From a checkpoint of a small mixture-of-experts model trained on Wikipedia.
Size: vocabulary 16384, 18.7M parameters.
Experts: 16 experts in each of 10 layers, 4 picks a token, a softmax router.
Below are experts of layer 7 (counted from 0) of a mixture-of-experts language model. Rows are named router (the router's row for the expert), down (a neuron's output weights, with its number) and show model dimensions 0-255. Each number is 128 + 32 x the weight over its row's rms, rounded and kept within 0 to 255. Numbers have three digits each.
Before each expert's rows: "comes before" lists some tokens at least twice as common just after its tokens as in all text. This comes from a sample of Wikipedia text that the model never trained on. Tokens count by the router's weight.

# expert 12
comes before: "\n", "-", " ", "|", "The", "="
router:124135101163130181133089130109105112128157164174096157108153225136094138187101149063121117147100089163165126157127122103125115126150098113125096102104088097106137085142087094142108083090128069131085130134075120084133115135154169132134103096139134128111088155088120122110117154142113170154054109130139104032151092099153144169128112082131130070160096078119123191168178168177118159148143168155070119116164118069099134103127183041196146155185105093093134075132131166136105106173157096130124139158097120160157123115151153106115116102125160113109122155108086133162076117086162144178101114148153139109112204165134161133124178052147041161132110123080107100138175140101161146128106077169101098170077126154185127171073120176076100129112111178154126139108118152109113106141070123
down5:123186151159147141145106145111017075118102186096102156141143085103152095164172112103130120118086097104146167135086112130135113125178179127115115107107109120092159113083079114185120102072167059115189138146172154139086150173065157114175125108146175118154158131096139157147136097116128085129123156091127144129134206116143156151133141131163146174097161124067104069059115126039151109105128111099131154087088172148108089135175099092124140135135136097134143129110131116126040117139144100101152065149113107190171072125159116103126134167097131064124141153151070138113164115160128079088123103098156046131112108176079167120108110169126129155170175133149217114113075104116159127154155082082146083198155147167118171104132140124135143166139107124143123149092121104138101109100094139
down6:168113143084056125156140160149121136145126087153092117129189185089104101091158087168129130122141128101122144166155165087126208068153133178177066124174130080203134119144128117154201119151151112169129080180178117187170100083138157142138112092094203129077111104157095131124109143094113134123104137182101188087145138128182059079167090188090121153101105108151138129245107146139199143119119146128151105094198161140174135111117082113212123137128116171105104199144119091167146125154130151146136148095136114139106154144121103084116149126120159147072080101140137097097134157147079173082134140122122112131134123078142087113172120164112090081150132080166101142146081133115120141141154097142109086156145128100146117119187096118105096075142134139109132148142146190099126122102134152
down7:175087044195144137160166115113094159096131132090142098101138189070072176130095130126104095158120171084151130119104180118188095123096078136136153146178112100126143122102108147139138094141143149106114086162114139128100114150092191153133106174146126131121113152106170143178144157103091172132181117140100113145181157089095169114178114153108125093087121200161105117223089082141091099117121147103124115093121092124164075104154150068175191125100094079144119174082065120107120120106096146162105085118123090123124102140121102155117149111148140087099091107126158136105151125125112111144091110173154154209135121109119097100180139144152183132051126145064176117133202189110136111146129146146132137126091171155095154147198154140171117102130104139104164142118092111173158113213176070
down8:133136100113140103146081162127123156103092102132108126139072180112136105107128180157115152095143118152182180056157120135117098150143117130096147158143153134137055104137150104111116138148151126100133076128136132129178161189101163146093135110153141152192148152203165109114135123141158122146137145127120148135128099139079119096064138122119135111182165134100119140184157112157223142097097122156078152108184119125167091148080088163098129181066155158100050128121140117166078134105138124148122129123126138124148057152082118198152138132165137142116038080095168151109129119118078164145131080156158136152110143128101072144116165143136099082102135133134106151148054142064143154103168145161111185101186121207142086149102075087195128166044188187156184125088119136105107141114099156
down9:137121136188093077132170167140130151137093103125106163115185071143149098158103191164137137094113160130053137078119122195074094163118072141146054139165101161099179117117142164135142162155112148145077104105154146180135112160116157097146086128127088093137105136159088096181083135090104130161141120160132129129166089170134109118109141109138138092124175084109148171101090134128122120152157106070093095136141115138142132173147144106172132136075140066157146125149143086143098086142140180035173121110087126102189151149106060128217138113128130121094069119113095075097164148093177156105137146131170156107197162142121104147133162155188092202086146094173128137107177109069169122127113110183211149109132117167167097137112149121111136107109143178145147166153166104130159091118143072
down10:156169126121123132075084119179108177137108146099093136149140100109131064127119044125124175149125140125153137135092152123090136101174140142143195143104155135133168101142219150079141104136196158082077117118145156154061075119121128192186085106176146179108107122168130154073085134161139099115148146139136129150131164148137186169136143110109149152069123131058090138092124108128104111127102095101135155173167094074118106176129179106113142191118134174080179186117133193176087120146126081125067134062114131138135157116103119206142099137121135117130130153165205123116162117163150155138064114118107086135143126173139103150212122106102126135161104163134166104077134148161126191146124153152135059137141163149185161109124134117154116120141092155117148124154120130113224150146183126
down11:182129115124191179166092117197150114046116210122072107135161107129192125131113077121123132154137077165207144102115138128117120108112175171133139083116169145131109155126113129145119094171096059090141149133105128138164153126115162125130180127200145075154158077144126133168111088137168089111080172111120111109117110109120144120068166136118079116195086171074209129103127151142115158172124143140079154137122167158127102104079138157181149101126091151136100131160088110141174151139131167151115137116181125090141204152131128098125131058147101082129102201173154141116105175152124143069081090093112112122100175139142139166134154139122115101125176124175105165127063133093136078149149143105152145142134153075080133131166118115092102059075171179107164113108106111059115147110151153
down12:132178174086077133127144107198129135125184077142115080163176053144130135106099120055084096096107130092165150093137128102164152066095171096087116096099105125177188124105144081133108188104158150128136146106169181127117163101118123121070178168136131149117147117126105125055149180057131153088099120117121117154120158104075151099083105149189174149151152158100125154127091137148117191129116117107135082136104144121130151129118190075094141146129129114111099094086136084182163147127154091166105101123103101160130124079174125139135059161081140062133101132144101159098125089105153092149132094125053125144105104163077097180151111068172153103174215104146141064150157120104110144155132166093100133133127173130145125118150141154116111131060091175143111124138150163148086128072197137
down13:079107181154134177119145132171145185126092115148115106108106255102074158091117099077073136155171178122197151132113150119115132115109099175096113126150148145151133161129152158092172112129123144145145099101117147126120134116126133159119152112170068094177084145089101119125174115145131117160180133106152164102123151098096089121103113112122097147155071138166069104255103083142125156108131140123095118115129095171145148111133147054121163166167108188108161138115112148139112110145087128078096131163087151153126130134114124142106079142155130162147123175107090119111128118165172169105140132160123147124132126107096165135097134227140147066074131143171128114099154105099121096148129164075150101117103098154055192150092142107170091092102123167159123104137102088107143170174133198
down14:108065118129078128135066095109114096151113103092127127074100052065108042142131140189134163126150115164147111165110199068163116116155171109094137148141135134117118116149091125141172099136114128103121091106174145111104101123128090110154081228077116129086112073126097115125113133132096072114140117091118165077095123150102138149196159097137050129146164149148122121078105126081136163137125131119143113166091199071094142093074125148097097150166100115121083116135096095149157114042158177082179113166143128086163061165139136110137145097151102164142161161078198079112145112146141080122112100141150140087093125134129162115098138177113121144171119096134104186088090139177194138142137117135121127067150139135175165071114132112200124084101147150133138168150123087142142131075138146
down15:109146105145140086145125080089084120060114213124104100117171143175146076086124162089151163141128120113133120158090142148121128146129117105110198052168091110139136139135081130132122129154063141125152143177170119160096171163173170142169115154123092107106111142179127163125074149160128108192100149112099119150159105166147128098090153081073194153149103140098140119089134113164163117118119166101203075133076137119139159138142112125176154084062118138113133137163109112070131141086098148143098142149112071160184128166098119162111161091179155131151140190138098155149187111066119163104157155131170076152133125091074156155109130148066121159104115183133142144120098156169130062154090066125103124096097080180096108065174106182124172076097122067099148128118123131112139063140145091
down16:121139115114122071127159092116132109122164183155157157168148202144118190093131153131159096134075106110142120129170125071097147170140141111144139115133110101161149081124123122109142147124117099079133107135127142192102072086152126056167067096139140078123139108100058155151136122146158130133157142095093130079139163129055103117102124172141154082157151140142110135207120105127162183160174141150111068096085116139142186113069164059131084136140078157121149107111138150082155152116162104151161104112095154152125139140101069141160138158095091153127104068142104169183106116189084164071158114116112105182200147150112042142132109097140131071101107105203152143119200125125107177112125136149130149121162150111110155134133126105101008135158132095136139076090181098093097115138139153
down17:145159135177083091169073158155127152177127182132146132114154198175143097162114134141103120149122181115106170172175140139144095148168120113107162132124102068142144086170101151100064131147128176078118129115122071091152142138130162145093086141177151053115134105163148105129074081090131194113156096081126149140144212149206083129105113095104149157114132127083037121136125092112074109093102076100149103115093117129115110143123176112195151110126099162129123114134134103122044136159158119160105170186145137154130180105131133144080146138175144091061150163154135105159058109110183139085088103117090108135181135099090175112167141144112123101147122118066132126153159106109090169118126153083126080126133082140139162146054102142112160123108120144043068158152172133129128150125128089
down18:139056160176134151107154175134095083131154164148086089160120117167148158141093143135106161151119133128128062112116096167108106118102180145141206074132121070183081118128115098124112146174141124148175131135163174104166148181103131175170181147089126096128074111176112126066073176148138193148126140166146115085076114102149176161100133124135151165154151130103066116086153138131134115139117121059132152086072136047130090157113082121109155154053077163163150143129136151135108113177188105140137153149118146158062186104093105102160159135133145118191166126156109137142170109132135137168148087071167162146071156140152069078125148153107077088126087177121086197192133132113152143106151091112110124157152132167111109050170159157144115123090124140101103136128136101157080129090134137
down19:095160007120080081181129117049166106134143122163188106138091092114113140128126088177133097133089141079122105139154109084157102129143155153178175081123083141052167170140100143135150143124151181131182114183116165166116115149064177124143092072180147121100128162153107111155136111149090139088128078066104175150090169087143147156135120134151132174216149150102131092112072151165141162108128181102191106069090096121150172069140132120167182161115152128167163137166128142152155138129114145169116156161189132125121120119098115176098157143135110145136119150157122117142126150101157175139159095116139125131132095106104210129095149136192075131141207068120122189100114166184097095125091140122139145104135111113138140084167112154165104104097135076125137133092144117136100152114089102
down20:093080113084193117068173138108136081122156131182152135176131179133053140126094135116094098100143173105137036134120097100141128062141153141149125185105122128114072145136121148158130096144137154090127055112150118133113150083125121133103149081135080153127136199101161116158046120134095081088146152175161095150108138165162122131144137149166154120103162125117106202123078172129146118150098187107128146157175128143085125091123103120103114121111098130091139128097129109127140161099096191113120129146088130135191191146179151155075154108160082103120134113066162107088152120078151143147112113104152190090142094094108148090140155178149107158146078176123134110111107142142120078155138185158163105164190128174124103167093092168083164138158042111175099052178117138117087139159164099
down21:145143120064177168074130104135133088079113092168162118135081118161070129113197092141088112151105145142106126162081129146061148141129141153127176141143132133140170120095169137122133164112087091124152099126122166123108122118161151138200116156097140145096148105159160148137157162063082156133116151148097207160151137114136103105075124129130087154133131141124119187123094100120097114079137150144123120213150153101192153084193164172153185162130120126090203137116083157100149132090134146145145209163130104171126108094098151142098082096059126089131112159146165118129147117194149154113133105180176099118089104094155165137123116173163137103200143113060162093137136136144054128117122166178153120153150175115141096201060088176095137107079135120139155128084086125150197098094106130
down22:091123119145152156112068160109131131089167137114143124124127109147116144166108127131116140074193132078176122153123049133155131152124150114102191142136165136123154122149073128119087107118133126103155118161079077110156153084077120115107192129167097065169139111110114134110137144114160130113196115137083117123115079123060137095084043161129137069140145069158108111116100140115132095156119114181109124111161134146131147106202085147116121148114143142152097141110181198058116126138107183143167118186097091179158117109203185068175116171155143113123122120165146094082126192148127122092165181106147123133115053086156154168155123111162095103201146156176182097108110082166136116151123097155150130073137164119041113070156122122164128119122127068107147163158135173133187105156127099
down23:167138138097122147150128145140121118104125157150140114084126037105127134105081107121104163129153092129151039144118106092079123075146092094136114121062081158113138123141093161103115145126133108141122112089147104164042125163127132173100153069150111122103089113102098097144124144100145107152104136133150092111091089101156184044116114089072084093207216157139146113014130082138140097129142098132156143137162086131124130162155107154152119101114167136114127150121178151138145140129139161188138145111151175116116146133064148119130141152169156159125152107119212124101146168124196092177112113100151106155133173124118173132119135194087098192137170143155131131161181129144098156147095118048135124196110159087157108107121134157109167115139122131080080124114179133206149176181074117
down24:122092098165116167138171146119079169120082114131134116117137109110100176124162114120166161129134156096159182156205161154127153134087110112132096154163137152082109146143157134136125155090135126131151117156151115119129174146109197134101110134050142085128129137094171084095104166062113087155112069099138180129120148173132137127126198110125141161110111135141163070093146100154150115087129120099121127149100158111146196117052039131154148073104104159164166104173110093150179077153143140109094110137109124074111192159118074114144074157089130123119144130101149120134111187156211066198185106161177092132060135084069132157114126126080065149152120156098114125104170063149138112132171126124095099144090082170157076147161148091094126132153168086137145121107087068141091134142081103
down25:076108159127144148141112097153086175151197119108121140176115150117119138058105134103166177091138224130106076167104119142150141149096101185112154143107093178152090122153111162117156133157077136123168164122105160101115076121124150141108149129113106091139075049124160108123215119159105136141121069157123133148145122092159169151124167057130085107170092134096126131181140157188118105096118073105135109140071179092069147119112057192140021135132171145140126110116158124098141101124174141159102160118131082159121102066139158107101069116153131183120079153237119126177106140117133162123159214122091116090163120109157124182135141131139111117106153112098102084128092121150098153102118144185120146159122159142155147090140139110135126112120138112144124076126110107114166190161088156
down26:112084138158139099142130126111164102137155107145105089108142084130150150090117136171111084096138118062104135105153131136155170152078130182128111098063150128082158094153185138180191159141173138139116115155233134140150131160089093094095111113098093073121113070111120122091178165087135079094079145115139139084166171087081058127166161060177175131197082132101101131090086153104081105151101123129055136163134148129113129150143135187134172060128135143142123117125090104125138150143072083116180043143133166153123150084168120170089104153085106149164127178121168157181146145078128079101104165161117122146139147125131201078172145097129139162173096152141166119142094143159162122104123135135073157108151129148093091137123109078133115153186110115118095148113158099091164193119110141
down27:150147111064144118157152120106186086142143082115112179104104161111161139184089123158116100084123085172128095116146183136114097109136146130074138082077152109128124101167132132123152090069156133136169141153146117163106097098108127154123101161144136134131073117143127113126128165106122130121148119129121148129161058136093095128140074089156122086209151114108120093252148156073126088100151162128078093142067150157075108148083117150038142106104151109115158115150177096091085112173130102132183083127110113100164137054141105074139180110085146142160123110116182142089155072181161103073152086151085109140097107163184205082121062118123097146107132153119100143081125148088120121142145094115102138124123195138058159107132132080096132136119173186128116104152158124090102163176098106
down28:130172090175127091108106146104174132063134150196127100108160183111141194125184118152116121128095152107151123111118171131126152110040124161146085190187134093117146192140145120168118132080092092101097162082149187153073069106109129122119131107069101174112108169169102149136133116160078127124127184155171121150169155090147085123112110182132131117092139154163145065152109173109080128123125129143157149161112133129122129109151133119145093143141173115134104128106170101189159101174161123090095097063137121104165094063107091111110143161114150196130124155169123146108112153095079113063145101167119070108173162123119106082164086205144151160171163122085131070077112155154153136132123084159091111162137146090197142115143166125097087074100153125118084079129172143076167138159075138
down29:128135115131155125183106117145143160160131149154178099137123158106176114125178146159102117188082138138159137110120157101118133131068137157191156162092114093143143096149221140181140133167093102075156135114120154114123180162075058129146123135201129194134178153123084115140119105102065086107131086137099156128154205124110127074154132103099079110122148060134097121205101164136098105111170176152165145124106091125148150128098154083142159150125140160121096175089163140134129120193121162134092102120159185120166097167142100126137172125144127125166098141147088071138103096137144108132156110151111156178106170098101166073075100107158089035110032135061121155119191147150095203112068155118134146142073131120138154137123127105139107133101111084172139089128085145129134150113098174
down30:081115089161111121148090144159187097177121160128232179145159128121125147104138125126106121166098128112157116113120123097152117121092137164165115145093137135176124131116072113087107144140171163114141174087156069154161146095117108090100077074111115098147175078148188055072162158154115113163118135126180136102111102168141171102147147147153128148138076147160171140165132143137117141170168098144100157142112111122094137075159099180117071169182142152127097184125116157152109163105075125077068089124169052143088151132173119140116127107142133059154145123097121163109135087136153098160093166087114145094110152174137175183112150166122169058123136116157106129136100102181177086137170112103141133209096133188050145152098092084135183136088103133126148126110175192131166173084122116
down31:161197104139084116113102171090099124114156128114084097141119091127156140170167111101103135109137130137118155097103114176100111148134157119122130158117081162124104142172117194163086085091126136168117158069116174134082164137083105135157150137105130164099136070098077126143098141048127178163192101163123144080138156161081129164143121147167160145131147079151144097104069044149112135137124098171188151074115191163127150114087120180100160127139080077061170101135136154142147178208110130199115135089201098099165086087166158092139108071152131125093180083130083131100134125111092145070155126147171099152145127137173138115146162113126098135101138117116118129133132049181117125124171162133148105120139134179143105090080150151124121159121167064167170095147147097089094073134124191
down32:148117115137108156091170166080079131132126156162122180107129060183131153129121102054107088122177134115148177090141147169143118133108116080149167132087111139155128136050092149148144101125124172166133106149133185074188182124124150125083082115090118133036160173075091110133190163121164130133101187122152119104098133112099160113166134106130096141148175129216147153066039149161139145102103125152108128132101130077095122157140117130147091182142133087164077118081181135102156063120114175127125152186162159076120111149123104074158135159096139128155121157160100127102133171133182117072114151107087168127098173118142098119108093132106114123119092093134080066135105104119134106100119109172118091127131067099148162072092066100133143126177108067175138151058096092146143117109146141
down33:160125184101071115141128105166135153192193090125103088151102137120119115137127145130116112112031164095173167123129128156148156173131091124115113135130086111136146103124143100113152108059146121087147122096170129144102180168119104129122113145076075156155159125160213137123104157129125209103113119135136131131158107148134145072167115076038151122183170112126135142151114161104174114154117140133085131161129100165146167091108117112147145135122044158152152121118105202101119034176111098124176081125173161108095097178080092170117095132184153138117153138169118167124117144113091132126075140103198126124119162211150157162136075135167145185159130118124131203153142106104107161142137066106158156151127166146114139094139220074091092146113129143165102181143119176127096137108122127
down34:204172160093111140098078131127072149191145157108144118103080105114163152148166145149183094087131138171187163182153138177163093147138127119138163114170097080128107069115150174111163202146154158117163103127138143148151077102142129115151134110187086132130130122117191068183109076088077186084088116111110157147132105143164098154134182115103125128147114117141103116080143159156177126117130157132130163159096120165094119101150106118144162100158178171097133060074121155136153145091110205117197093136098132074105126150105141109120074108107105100132124136097129114106154111159130116178100109187120133149127076196184154056174107119162080121101089136104131162152141162101154104168057187128084168118109124177170123051142127157121142124091187130106123100119139113072099113119145088
down35:074129174107188170115171122144169110137191131072155163116116194144119146093158107106193158090147147161160133179159150164136087178140092160145160152135173128088159117154108168140147159086127106164178151063160110091155169131108148143125135122137163108086059152127109089173125085082182155117152160099116134086115188128117121165176132097145090098066142073098134175165089125136132130094144110152086136165127150153111132113096099146120115075163114137106132138092187080172215159103062114138164098115113141116130098184111076063150132070188150136110089145144156123067106148163106153160137130116129125152169151102131153098174107150149145062107130101125133062116116160169171140134120089134108090168133148140153153179103169175135154047152077115165153168086166097135172085142125125
down36:110084162165121090087207127133130099118085150135100139054130118139107162132171146135121119123179112129104142153142089082066086158175137085093058109196101131096139144126098161161060135096084134158135110093158230155126098135081179110146138213171128132106109163111064140150143141146146180167103159115069088137086128083137128144143100154124106162171118139124089143088110117162129098121131156113146111158118133145166132142076114072196186129114088081180141165068099098075100128127106102099174149101154166164121118136082094183093118157081104076099143114152084045156168162087110122121125136090127207160100102082161133152156102151084098163073137125170143173121133139152137073130144126152136095122140137144172146095116131106117110108127113077101087156123159068146122111129114097
down37:174165211087093156076118098132095184114143139113095131136106121126123196142097105122158141092114105110169137158139177105125182122145098172138159129163117121133129122125121120124205089119189142093126143133079151042142124126155131095119184223108194117090147089183145106168064132152133120175073127145128095160123130115144119096133111154036115154102102127164132111147173159134085076168124095129119129076155163166150122116167073145155120087157142145166171111183131101181091154104136122149173073140092123152090145159055213130142137121124095201137111090076139131124094134147133111142088161127157125100171123102102164176155108107151110078111113133142139111131150121115103132184126170121075070108147106117090154175166157132145144153162091171076156074125166098160147096166181166
down38:137178105101153120135128112166106152102144138149058116117080173092135073096115140139071142171157161128186080106154103104176089139079116200129214070130113164162158074048148149156160162140106111074105151156131121151135130129132138127107079071124138118124125141180092160120121153168108127134089135116132086155112032097138132079151121113149177138126084129110123135194131098166086137125133095142144128122084126092102072129086165164117112134152104138143108172156144073154133153163137108079164158182133128127099123080144130049091128150142122167138098151110117152212205069150087118091138141106189150154062155111105188146132131163106131147100163183118148108069190056167084129140111150113100101110092108151153147199163130149141067133140127135154139126143132140124102178084154132
down39:082107041139121128128123159117192130138168115120182167139110154110163157142170105109153156167095144115120116125076167143156160107129120158081117162132103136108134146077116118120129112161132172088143122141169105085095133166095122106112169162167080121143141087089089095081170165097167120090114103121133120164102164140143145103101172127099127088103174105166114106208135070145107145217166093131133118143193122143135070091087201163034203147090121093114072130218137200119148204117125105186106117137157083154117134095145105130147152077096139147132121078183096085108084113120153103183124121082141169146173186144131060134143115110140156125138088120178090102101109168101141135078113103082145119127098143159102128144109124089154139142127117087091122110104163131199112129170102124
down40:130128148121160052093142107107102170061111098121104136084123195119144119145080134181127135121132103137080118097192117164158155177119115103132116165071152038140089104178121121060155140122166075115151130150146109117087187165137114145161076175114127126113091114172139136180170155114141139161133161134200121137202069144129188119164163133123158132162135145138152107181120175157165087102128151174111136147156154161169113184102165068185111123131084132069112119074161131082145128153094163209148111091138137182151126101170188070141174096150141103183159121147153078173095093120124130156113119114128093133121162108125125167078163121149140137164168093110093145090096116143158096043164124083133176064150127157081119099137139148140138152073138154101139148128100149176138134119094117
down41:125173094130133073194163111120078121147115115161146130108144086132128088132131123144139156118171106115126091094081126096146115149200155103105105066114198165114131114071069120143091089124143101148129147116117122170119136123083093163144026097090145086114169141138106094152112135116119136164160172072093163172162111105172157173111103159141136140118102115113128150076155162176130118179044122164169154141154099175071124195102100174116135130119145143167203109140139110108136101117141105127084157125168123147151057156165105095069132108153133125125138166123131127132115185068088098112128141146153130087089094122158114169144100116145067148140163157109201199083123130109081109111135111091104169102150121119080087149169140130190160157096120127103166077209112152040092146129154082
down42:153121118129174145103138117148139099118156092091094118125061175163168127107162090099084197192111136144132072105118077136127134118154160133182143173189083087045141132181148138133099160164117109078097184117121145089110118141137143113155112143116067134152097144149094142128136150091115151156128123117135113120169118096137157156076167116179137169110155109102183132147093139066155078087132080053105164127109171125148150043137089077140150146157104151092141149104098094115168137202137156090132132101190077140065140134107204077161132086149175110125117153169089142106209084065091089174128133166149094159135148146061121137144145147144087128105088174081099123169094133173072163149139140187097173170127085174154122140072111126130123101106106116141136130137104143120138124148104096
down43:159116175066144147154179149143108130107111095127116117098104239133123181140080117150105132124106140087137159134112141105116148142100082129144176139121175116144136116177143114109177144146147097134113148167136157121141105145108134136098128132114078150119128121133147169116152060127123114098136188084171122120197120090138142139153104123132146118114163179067134139255129096153156099091141128107104177065138135095156162168170060096119144191126093199135088132147144101130203083168075155107093096096146113128102117158116118115196116145049137186111149191131143132094118092116110098150163175113159109166127088146161149090162070096154098177074152122117090179179133069084109158077093163132132153128098140129099109149176142146127140135149170129098136168124126177162146102115162183
down44:093163109144164129148069186095118151124091069128143141152128220125074113143103157091116098112192114141112146095130169126145148067101057101115116103107181061108148099062185073123136154138091089104090145143151115126156119092136095118133104119221118133116125126128125158117157179100124145100176180183134076166135166091130091145150111086151080094075173180067121137222145126116177153107109097100114146100148109127105146161125167038129127138136084138114103153076194128141093119124152102155122132122099098101181138161128145183136118118072176166122089157123119112082169093092151124140132109136157159133118121112102079140176095094104152112127166099098150067168175131076124163089123111124114146139107066122143119159140187136063167105063100120129103155155135144129143162148122174
down45:120146159118170127120103108079107087118183141145180107122174117182093184139109083151093088133143126120116148121107073182150143161137152112175142103155124080117079071083145092129188073128097138124144119123152141103051123096153172168152134131140155191159133067135173100084104156105088075155159108084091153129139147140142163099142141153151108132123170160139145142000095088139115094117157112135063097126125086133127117143116126161098166157139111112143126122156088109171121142130088159122079213125109116101143130161124175129169134119146148115122116104102153122107160152057164127111180134093146072115112149131111097137117178120118150117083207119177075117111157102120088146075184080162139137122123122155159150121085160092111176178127079119043129088147101094051147107099124054
down46:143137173111077156192086143121133144132154113149160106119086177166118106092109179099177127139173134148109105136190117162132119136118121129124066152090148143104166169158131100149146156126182075158097181137123177068120107147167124135111130130076130139189139134190129113109138122137140158157172164100125168155125085113101117120067138112101150162122165106118127144102145135103166134097166150139141125166100148122109168113172104180093115129168139177135058083163105145114074174123115111131178169138068121160084100057145107100105159195187155134160093126117106173165168110147157123164086083059125176113101198136117132167073115156158107109108124152131067122175105042087183151144121123110135191091167125162154094133145123106094208058122162149103079108157107146064147179096136090
down47:117132108106163133146172153162100093169139177135133104146084080102176116126140146130102158067088145106093114153169112151145108120109124152110091145136130097153131126180127147166162087156146112128120065108095107147090140114175125130148156131139122147104111158143177099065138116159139074124110154129126161112138066086063072147114161136092209131096124105101146140000100111152164134143147154133127097130157126099185180117087161153121135117153089138105153123114120158135112139183077174143152108166202157119081091139154168167126173124107152124136135113158150166122143162130116185115177120143096190042130142133158065085132169154126139122156124168160135160194136177103122151119078148140143126177123162062095190131095114120135077126131140128101188078077140096128169176114075116
down48:137114083118120118120183101080110093096149117127081212139162130182094099186158130142122114142170135173155096122122100130119137125107110159190082187051142144039159131153167098150106115178136124160115158077097148099137155134165142145130143142177129133101106134112120165155121113069160116126116073146167153132118115105149145097115149189146109112110154155124163174069074082137145161100191076124081125130086163150155184169146142148139061173142140092161129111126161089126086162093182122102176105151148180154117148101100118120138153140094182165080118000095073091095121088071127115145088139110157149119138149131127130095167120088179145123094135143152155102110138117187098161150137180154152125151153153105138123163155183085094092139149127119209148108113155170136134069096129111
down49:116166158108115109117187176073120151126100116081103091164137095149101121120124089137106130189110154179152157081090121089119129174134162103165123137142065161118143157121174122135119114105086117117131194063114095119098132135142228096143157136140100140145131134091144165107152114171108182159089103089056081144150092090128100101106130162184133152136071194092103148037113088092142169139084051120093156116093113138122138097114175192108146165150171112111129114145064169111087100110129112125178180114162091087178106104102130149137089101126109079151137093134147134131067098117097100167148079107133165143133212178093181146132121147163180165143086171104108178115080072125119136157123136095188086120169100095064113128143115128128142158126108170143155177150104142133150138142112089
down50:100144111150105109117132173134110105139146178088159146122126170169136134126102112133153138128187115174112157073125125121084137164115099161147071112111129177184136129087143111112104144156141173137113082161109117134180138143128107156100147112149185075161108122053133162138145102146075166158156134199099167156125133091107141065170140181140089119110156118102130084168104160151113140167130170045117086128183137218130013180167206118160121141180149089146101106115118169162078064126089105067159109137093135056118170100101161147095163135081088132141153089184155127131146160151122140067114127160110142167133167113143129170113103163148129076152111135159116111058138118120106097096113116125158097118192117140075127104150083124111128129076149133113137183102151068145056142112140107
down51:146118184082080137136050216150079156101093127107126096099109170112138132149192145133124120112142170136130165151110076122116145181129137116148185117132122114143155127112113176155099095139154142077129129156166187165074149114156101150146142112155107121166115166163117095092056148109126093085080138079143155140152145152108190143107161138120124116094171122132136087187069173110158091092160088137069062107146086094100147139175130097155124092093178081129198118125125081090139117142133159152120158150112175192137128105110091119076109151135129138118086110154122124124095087120122137116209044118176094114134093124149129162119113205117137147130136129173184136092106056109095102146143165177167105146114137175094120060057160140151140093125146076109212136124136091129113159165163099
down52:142094122158163151093123108076116129158104114129087184201179062139141084132187138110112091101105081135080112143100061105113118099164144122113129153126150103092123073140153185125165130152140116079154122083069174085076132085121135114190210109150145157118140151103117174110104195179177175147144146166136186132151108087127156113114139123151091158160078106153116149012132088117096117133137102156153115098152176066106120110217086152143095113106124071139135159120165150163082132162104164176175094054121148128115120117071125172137133176113128115135087094172082116144126132178173171196144140122138130156154176100098118127149092122162130100144139175127132161130150139156119133108087120144145084086145122168149120139116128131147048084153136125139125082168156093090153125134148187
down53:144097054121149116091138145208111189165088128176068114148199122127173124106140123130092121151140118141113179124068113160115111104156148070094162106084103144159141124151161138137124092123064102160088094131108142115136107132098132097073110115114101126149103089131145120134101108164123111089175124094104140100123153097176102085136126178196092106099150151196170120114136132135175171052115113124105143147127129107174109124175123158107153114170096110139131093116133072155145147172142110109110075155137150091117107109151177171108141142156163110062176158098200139130165203158163110123128171148102135149216136111120132135134117116112148171164130107161108178096067107162085128107100135116156182077139096176077185165132118151163180192197164127184172092123098104169127060078127095
down54:118110121098098148117121094111120075130103093126194115064161167079113134114147114145160120183189106112192155198104075129144112190145125201148124109134102100149154099175096248199180137068106111136175071171158134127113132130103123177138183124204126189172115142148169081145133108108112094107154140100173114103160087132080126154126130094175160144072158166151167165219115136146127183104106118116125144153135081153112152114131136129127123086163073127129183143134158081137149147124130127149134149174123162133135143122137094118172096189182107082175161133131108120093132118140147116176164135147134145093133116114138118148088125104155199104117097120146081169131103150147110135118116197110080178157139126127122111131164202166160123128158131141146182121082175138055117147090126153
down55:103065128102105109149085115096075115180112080060131141099087207120144123154070157073202108167160140111160141105184110110149141112112119183102098088157139073053099135101183175139097124084157119135136140135058105160100097186161070124160168142161167094131206146141122108157078176147107144166094152094153144121127141162164101101077122126139102124144146138126121107249128141077092134123141109131140156163123109121186172122136139127136183129133149082130137097177079156102125095199175150112132099082094080131117169089178142110098072107148144099129077156135074134149171092153072135131079099065131135127142142186164156078127151129082131159117139123131164156116152121123160124098133192098121127123126129102125166116111106119111136095159189079068147114129144128097152137124128105
down56:170137116162184117035150093108120133129115103114075128099112121089100124122111101105134106142176074093123154143147127103117135154132085087067161099111135123195123069134161092188141128119110125124119100138103164121106173140140099134153064164083105073115118137141188172103106111168139113131124096114102144063110126157138065070104188117080154134103129105109090146148074167138133115107119139169092128154129114138146090123142173059212112226121084107168146164104064176111112110144146119143077071116155096139125113109113139185123143083053140131157187165158074124119114157083159118147139136094113114124052130140093156153146147146121154157109172053093132139111051196100092078160138092127119087167183144125141136172112075116135150148080128107107121149128132137084103100130184171
down57:120159175150151187126114096145103206147105157110151141098079061162135091128150169140122122101041084159126121174120105130111097156098148134148125067113129149139134117149047071154151152150169123124136119169083091110153127139112137155179123122064159094191139088090143126115172148124159127079168127101153099075117157064091184101145123136125087076140122165084119137084171067174159092117139137149160109125122147105124102189133082073132103151117113146087151079140147160150107102136138174152099102128126102094137108116111123121156062190135136138123090113131162118127063156125126143184120144168109108185133094117157116153145076147092094192104075176174156218118165085094119113119100084161088118115161099106137171161169106156090121076135146180058136132129141191133130079129193136
down58:107110103145154086138167143048119117086117121073109133093155054121121132080098082180099109132054107107125122142109061113195121142136159082142154071109124110141109138102098100134099141136126143129154157106137118100110146208147139120142173153158142126110173113090067120114131143156160105157132155092101147068099116105142135129123033129104152094159125161186148158030130121136160130154181086136098117098179161109057104102119137141104103135105111065127163161123102040062120166158152117154137107099147128132144146128105165161098125127111139087095157131103143198115122173111162100174163109118110131110133201096165120159147116068092106148142218123092176137135115116148129079139106120148133051085169159147150159120109134137157148189154166152140145116207136186111125098097148072
down59:093066128175104148119159170122155135107101125141100118141072140147074176118113057085110107224182149098122125100099145072118095083104105151122172196097125111148145117069178135128165082187161158141158129130095132150124123152106144071153108117135153147140087110140079106102076136113122139115177147041128110105164137111148172105100090174137155088115177083138123144153097111120117147148200146177139159133090140122167110062169202133125158129086156116134147201184143140141178156152139153063144130163119142159171152132159037122109165136123119067106129141099169141152131122114098121116139131090106117164122062175125097131073103107114145104198142137176113177097167073165083165149129140089120114172080130133101118140144125175166066083124125087091092097135125133157145133086148099